Weights of a small mixture-of-experts language model, trained from scratch on English Wikipedia.
Training: a variant of Muon for the experts, 670M tokens.
Below are experts of layer 9 (counted from 0) of a mixture-of-experts language model. Rows are named router (the router's row for the expert), gate (a neuron's input weights, with its number), up (a neuron's input weights, with its number), down (a neuron's output weights, with its number) and show model dimensions 0-159. Each number is 500 + 50 x the weight over its row's rms, rounded and kept within 0 to 999. Numbers have three digits each.
Before each expert's rows: "comes before" lists some tokens at least twice as common just after its tokens as in all text; "gets" lists some tokens that make up at least twice as much of what it gets as of all text. This comes from a sample of Wikipedia text that the model never trained on. Tokens count by the router's weight.

# expert 7
comes before: "-", " •", " by:", " Born:", " Country:", " Website:"
gets: "-", "\n", " •", " Best", " Location", " Order:"
router:445550565481563525422490504507538533528517387497502496555471551503585508488456531524547483536538457435478528400547400435593495544473541573505458532490542551495485538444554524509388655499523578532466568548505494462547476502503482491494509533500468449488569561522382555459590487546486531529504510465506524480493435522525549428575589530510447492586435474539436443497489455562492593551493420554551466501434517419440428600462545527440613487479516508467567458491555585466532579584487469
gate0:474490506588542473490468471538387476528600562569527555599564535540543431542578443484416553474502429503485470528543487563516459481517523543472516539477481507584468479535543446484409463605494501620474565536433534582573500555498547480536494457453367575567506510552441476508498531487504478472526480530471494505454434535523488408601491487421468416507481561592398532467439547485495511466481509458536478504628496540486545502455536612421536492514515500531532533559552448585514430415483561
up0:474455466559521547428526566565455509584506449516514599366534530593490464576485427594472528449485475509458479501399578559441469528488514474473447511565507447579433407543476462436518529520371519459551499485464505553608527533541508375522513486506454463592498485537451557601506552476478385526483448555547517414429397459540488478568504521461509498510495414531446565489481504452473535529554554486497529612483553534539460481464535549447556449508535544509476565508477485501517579435543507
down0:399475508491525638587517570477461538444530473411526524496485540426514532477481463581458450455488408475470540597455507494470457429462515428584488472572532446553591530519544478416566504477422553524574459573499484577494558576482491439538565498507457417568456492488451479418552533410527527519408521565418466508469504559446459529435428526497547567486540530527606541513529474525449464500477522534509611544465491429559494486465458528436498552481486503446488424524506535428440513526628444
gate1:556524494456533518510556462598493520492597517521415573463472516486476500513557522544538536485462448464493471519454430489471465483422504469454411421404503549550492516473482546424493475554541416500418517478506563600379488478486514488514438547451548558587551538511530528455463518467511516495504589552421527554442558508413543552559503483492507502462591524517436562508541520579377515614484618396450610479391498497544500538418482543515564538434507525430482528516598490524519467473493574
up1:489542465520532492508505498523574473561525471546465454466402523552566502422627467468421533582520483430555483492472517526449391503504544459475573510498503552513477575479480548493427506394501459509460404457448533541436568428477478497458537489613465551545489589474560495487390516486489524447479465533504550452421466427451531419587600515469456584548523389473401452563535511496505511561459567467466536496488587460450486484563481542554488481425589451477539573481618490499514543544485438
down1:537402538539574536482520392488498512448544406484460522450410548529541489423420598505447476567433440514539501408464499527567527575485378479479507432485501461498475494443472510561466544410508396520661582522518535423490422509494450518542525625500482509520490466509507480553573507478460563537584526580442447504525592446580548483473560430504534507558502527490504590490441493422506468460525456519587497463517480475437472510492482502471551475545504481565498460420504511431574507511522599
gate2:472498420509503497557472519493436575515456447531459452433566447526471534501505580532546461526536489469517523551513420463530565514554442503528536541578456441519533509383544423495518500384475479587505506451503467467336615434479444523535480457471546479554460512471603546553571498427441522493439487434387432535529569434465542549531487457504452454494484471460483531479435433543505463565483541551530416585609516602426519482461575569502498499503486400439468467469514478460471500481454587
up2:461551462480592501480531524461503471522476462497588493473536487536533624491516479461537581526470515536491553516426558461443550544557416369394510477602565468488642582420445541467414507449425464437548507495457484465419535474476512583545517483599535546487467512496531505516412499436495463528526567437480514500561489550529562603480542468572500459505514565370455481531460503458527580519540567487522533551466573538511445424538521461499482425508544533360528535521515515437473451483506467
down2:456515478473542508580417436584517589422437533523563496545518513490471463410440517551477536468467558461477528527466490556534505475473510540505421461510489517417567486427485506526523514505533489502485573520606462530419437589429557623529536633432431470537457553417481432578519532459466422550498567431487550561558546427470532483492436344486515502437567548528514419586485531452511593469461511530460458534473482454445474471469484554538564446524491558488530469557544542512477519543405451
gate3:463492468454496494503454525536489464530537456495511502471612467415478495489455462541461564514499491596425507457498501434487533478464430445405474557471527548490445574434458476499486475470408510525480509471487458490531527496509425433603455577522381497448469505522502375530497525464626404487530613437522500447461523516510523607531527488521496511631412370465498520590472546474521465413467430500444540457501509571546518421557449539503497481469521495461537486515404582376470510465565449
up3:425390472487540531519469424573459473521455486561520446445584588562574636474532486541518522484561477505540531475502534425462526515513444498512491568388540526373408460540504470520588520342504552498544458491480444508443454514432427447513454481465466457403420559480445486467481502552488431488436438475584502523556525597485407551489482478514483497459457422478530569514501517470524474453524445536572533454444354503517519483463482500501495423438527482557456564506550493494452538530501567
down3:497553510498519510496469535538397421497444524520592454637531488489486531379510448553491488520496474434463517474517498569535530505555453517559570533482510466495498644440459445457419495541490446527513566508540500443513548585555544439433570489538421445541489442579432509428457448471508506491491501476365444509425528424587473515449555524500416485516509592542462555552530496550486459459507475476514461435469489563347551527467448462529571522568521623490509497470586549497476530565464486

# expert 5
comes before: "C", "O", "D", "S", "L", "M"
gets: "C", "D", "S", "R", "O", "M"
router:469460519483588539530554434558570393432550459521498478475488509503382501401578524523534407471570401494448551519483441501514467561488419509403580490530418480442434439583483474489506421535479540580493480458507552536442511449524541560458468513421493522487432463537478517457553527461440525544518476513501498503501442500458443535480527517534541462425503507546444510426406497467546406548523665520505468495483503508469519488506571558430452482424559471474482444541510666524556513427552431
gate9:512499481457526517473424466515519473509584511452577487420587435524523464497506502536507561505503640541489554475465553604572495562540546540515530498508494503503592559503450588531494498447440444601497472528427424504464527470525522430524569545491481539504541448466551342558448497526530443533511482435461524496524469475536518557554511593548421599461511444467575487478515483367535548517442490467495544533489474476489407548576496515591468449450616486577590596478456516533541591520521458
up9:512535577580466460474544385524567491443546505463492490565485591513486543493493504491460544568517406517475390491506622545403563532476538557532396544531440551540573461494508459487497477599515565522526498483494505613463437500499490523507470454461445429518502540634426518512459408508557421432523450467563512546439558510515437423506495486432509543493393527446501506540459419581500494514570503565501553481501522479527550523569495498434517540552596528565412475486572510531616533500467550
down9:461484381605526558549522467487481483402511417522532408413522489523396496504498529525536446519512429503542472551564505483414502577507492471510501477470526514571514560452493480486435576504479463488553572519480430401519580428487658539495504490534466447569483520553606397560505570450454479566620399459479509548415435469493481542453551530524505479537471554532515523407482552608534510430447508489483524464501583491520447586465504495427499484418537579539475516515468478532500454527453516
gate10:529503474517456480461473494440472488500554486453508401575485421564468527578560443584537370560418468469505536590522476517499420607557449432466561508534537503455537504516462528605471625496469516573496571504482479501473512560514518498463477477535448499483496533558554549489415548504396520474484481413483479452433526441464447509467630470494623437419539434441459385487555602437525468497470463470417487452524505539502517484417413447482516554469574462518525432506490475571477509523535520
up10:444530451531463566584496353461562401535467463525535550507494489557476478576544511437473490446472554502506510485432540450430511507406537527580541611551485483520528466550490545395498541511438454511539481485552572490515517535471495610491507467525427441498492483452445435536367490543469461601557480565459509454530601537411395457470514491491509520482470591509473522586426503568528495508423488471501534551451524479517439460412511374457544381468489485508484509505448578452517485489582513
down10:541541448508498471501602466557542509504460494525429504511515476546401481501512495497505401519529481488583424485469501454546505597499512523527527560468506510518533522533423504511610467556417509535534542543610586453386438411471465555443572458560562505540441485529575470489448629502478444475483554536450493457416499514428513510568416593478511562525423433475536549525433465531452486447415460599467475498482463530429515537505596566524427518465530463443539525485473491431442427631520465
gate11:414533545513610471453485533523428527512410497577501568490519512438390433464456506423518500508537481459485455544504515586472516362424564423461543487523502603459490459473493440502517432488377511471554458543499469512517566484391390502574497473512534563544501475553429494519603586415513578491458537474493397503491527497535538516420516522587452505471538517488474414515518516491535537550553498500538545486577506430499394492446428527548461458537431505498494513522541599572410545464481459
up11:505442535454528494443559473548479414484520471504389532472529518434543510558538581528563463587407501588463457461467510469509603508471526502528536519477505584431501462488521444459429519469480432597398542464414526524489626452511501530503592541474453566463611490597483527532570499506462485545516473469420510455556560479562522448611491564391504570434545520513526420524461483529541510580477472444521522450553542442476560467487441471473498432481453522488453560448477516337488493491531530
down11:499527498598482533555571443520500505538435516535531520605517503418585504481431443563502483492463503478424411497464515554428502588492481474460518461523539506437448426582448551504471538415440472607445492439405475494534534506563492491518508528497454432605503481529575519466473459499442565488506458430478528495500615509491450407445564451561611542455519451499566533467461457513537456524594517561423451483541398530612577453464499390475484507478552599435485585524472500504486526544459546
gate12:499555472518470480534532533489491465440469513532349557391515544464538449431606500558478431449452512626458511494565538484399458399490519511461499483613586495552464522558524578468507546507541494530485540511559570521501454518546494445516529471587578516452516460498466400515591439531498485507491493458537518537441452502438503450529569468457498489530547546515514527547456560510534446493536613513522394532435454464486483620583475508513521531537681531440507521534454497503567442484470446
up12:453532544478484466350480530464567495535523514548628525549477587396446468484452432516438518479472443402525599381453500479545515505530449519470472507469520489507483478420532472486471463491428491432465416396478484496574531531561575510485506583372488465498500596465436434434478540483567400472521647489500503522474515468525526524533506498516546579455477484477399526580529446462592478476495532481484456570517516461492582429526478546449498477507457487518511513512508450522609506511451595
down12:494565451581520549529510463496442576391457513566375461548472524582464466483585490538475496524530499512457526524515482493509426531481473481420500532582513513431576500504540493586541596508514490555506511439516524476539451481596468499434496555500451366487430475484406485448439521513465443620528496371482530510535438431510466452445558417507476520433453553534491489505403583456501429526509580559559495520520517588473512474573465565516487479529545420413595491483566442584532466557471530

# expert 17
comes before: "|", "-", "\n", "The", "==", "In"
gets: "\n", "\n ", "\n\n", "\n   ", "ography==", "==History=="
router:614501561481500469441538475541520414514459399624569544531529600526483520437534529442484456486509483512465492506501437502465520466543444514548463527446517555520413438492474518514443483506521482499514395518447528544408445601567489503495452399569518479521482554556437538489574540550477491484398513476528461537494390494542460539520450535541465534525561540465413452384421420527513473542498527581595473489448442516587511444404468538481452526385535529439425445530539560551564495469512434
gate10:602542542527504505412571558582462511489492477522484544502503456446537548489404543437471547490452550484570621426538494525443575477605547519542415573501496566517500498488463525529404451479510572520512503554586472505486502475446427544586506394507378461396498520415444527465477517462460509516482484520528518436474439566564564373502497574482474427487423517562479555501523594429463497548439570484490456542517530431490484534391542512555538536500597540513453547491491412477452499460493520
up10:425488451525491621347566477438477447556485544435617485450580570571530448491512523505445493535462517552521523489542613408487453606501396494591471546563538481527477477512444453432592491513517592464568486478574528499536571448563479506404573494459553429569470549505480404438492476436492482515479460571545491451515497531596519523511530507512590482622404521490502473484445538485477483476537537518498543468502427456490495409469471420476568517504535503499482478451498479436492443473484503
down10:443458494436532547528450547407475460494455501565500472513420481491507556407523490468536524548442480503549490576519524492467457576490471397539488500467601549465487353567530488498576537452478470486444621533542510495598434413533532477470636557545552507512430505421500438481521605549466547434568485412474485564583486517469491457604530489505515555499449394466468515492475448519490476498448496494529548464424548457477510435602537571486591489530495475533422566546488468520396524533476529
gate11:454600415562494523590603430453533520399554572510551460474504493486540524470515491596467519506457492475485493489580522513461473537398463441571472541506496527486503430570402577443478484482468574470467473491537413575424475457481507540479612532453500535524440510573516419403392476518452403488463440543407523543470426600503520468535531503567549483601479471547523553487546573531510496537462510439548564587507515568468428551571537471476480533572557475481530561472387492489505525507502489
up11:474455460594448516490612458460540415485543490555524466627494447496472370586538493480459461513518425493450457478458490481544490517538474515505576443533507465424520501477543459459529466508422473503546442488501470570427477556563444514507446491525509546566449471506495482519467372469550469476477575495572573547429487615502492446601450579469441528584530562672464489487565469459515538537505457462594548510523458502456551517509482491518497450521438409571552423514388487543447490520522526
down11:604477624560526551573482443570453435508496443454521564485543613457430603522504491492448433549404463437479499546563507514459516422553509514439469547517545536487424599471531480557554554554499491580530366512485427533512519539521481494517499445469560494478464544417461578557509444411515508471488545514531475517441380514430485440487538543482475501529510425605493421504455547493508523402478567498467466555543512518522534504434371543509462501412590509458497450487547503439520545530532462
gate12:519556470478534459551560436570499515443549581486628505490491412525559476472435573485532614469488526573458531449497539549472570508487427472518519500450524421579459507463515565564465476480399600452468381532414488522439450571534459513510498470529493549459442537600420432480486439538490546477505513473472476566471458491549532403521438459466560515502458493521470446492487545493458424461526480526418521610517491468472581434576571442499476498528543559545539403403530572464473457520566593
up12:487542476409396448387456410545456474476537476519523414396524503516557603492449454607562553552445571588442561596516481566507522481531467554506520429455518561583543565621530554527498431576485478472589491479478573439390425522529493479515542486478478517553541443469506460495578443477489548530463445489506515453553449527504508485569510540583546544464437467534440489502426476466359446459473533490505400547491437464543550523463459458483484512548430466543517465496517498501518569462536498
down12:511486457467555465495454528459570547483470575508584516538385535478499478488495510477553511468557566567468455475409505541514409515452471471585587546476522497494414406516453529516434547578472454494533415520504382429516494589500456466535526594517442560457560617536504447517435536528500587503526540542504453493449566470483465413583381487443470593500478622477505513473533520490613470517516499534532466450415477470449497540555569503463516564494509518519491454454487455345459486513543528
gate13:539394418464568498463474451484474509503431581541537475549490608450405535489543439540465583547531475488542426519488438464399446494438522490480539506570504508460454485506539598511469411421576536481438481574483512487496611444495471512481476546541520521465543512517524510504473416530556517583407495507518436558413469490417527502507511524427526329592417460492506501444507482521567509524519462546484497553535465540466482445547540520436531449537614509464512412436512493498550452529438631
up13:471441505559455474492488551497489511571541458456476485451517560464429526446580599499479509483451496586449515583505481536610370504612503495461471463493540560507438454524507507515577561598552501476505505449458442389481511460637510455426507423512482451523470423375484554481576573546487488464476498538546654448530552455484515567481483405456487515504553463438525470467437517494519537556464536448537448458416514577502520514424521477580529548575522492434597572499516500484480499509532466
down13:440452534513428512427532449539471570478524478473476508563343460444469426466521396524472504560451516468589554510424527522451498503448559554480550511510461570501552469449589485555474426523496437504436521454522461513627436595465562490490510447531471517443563562635548471479540535412491508560567502487511513486438499575498451542454432451544428449465459489405469540474542571561495470572553498496465474572444560520469482561555502505511578535442506543623522500531452435447502589454528482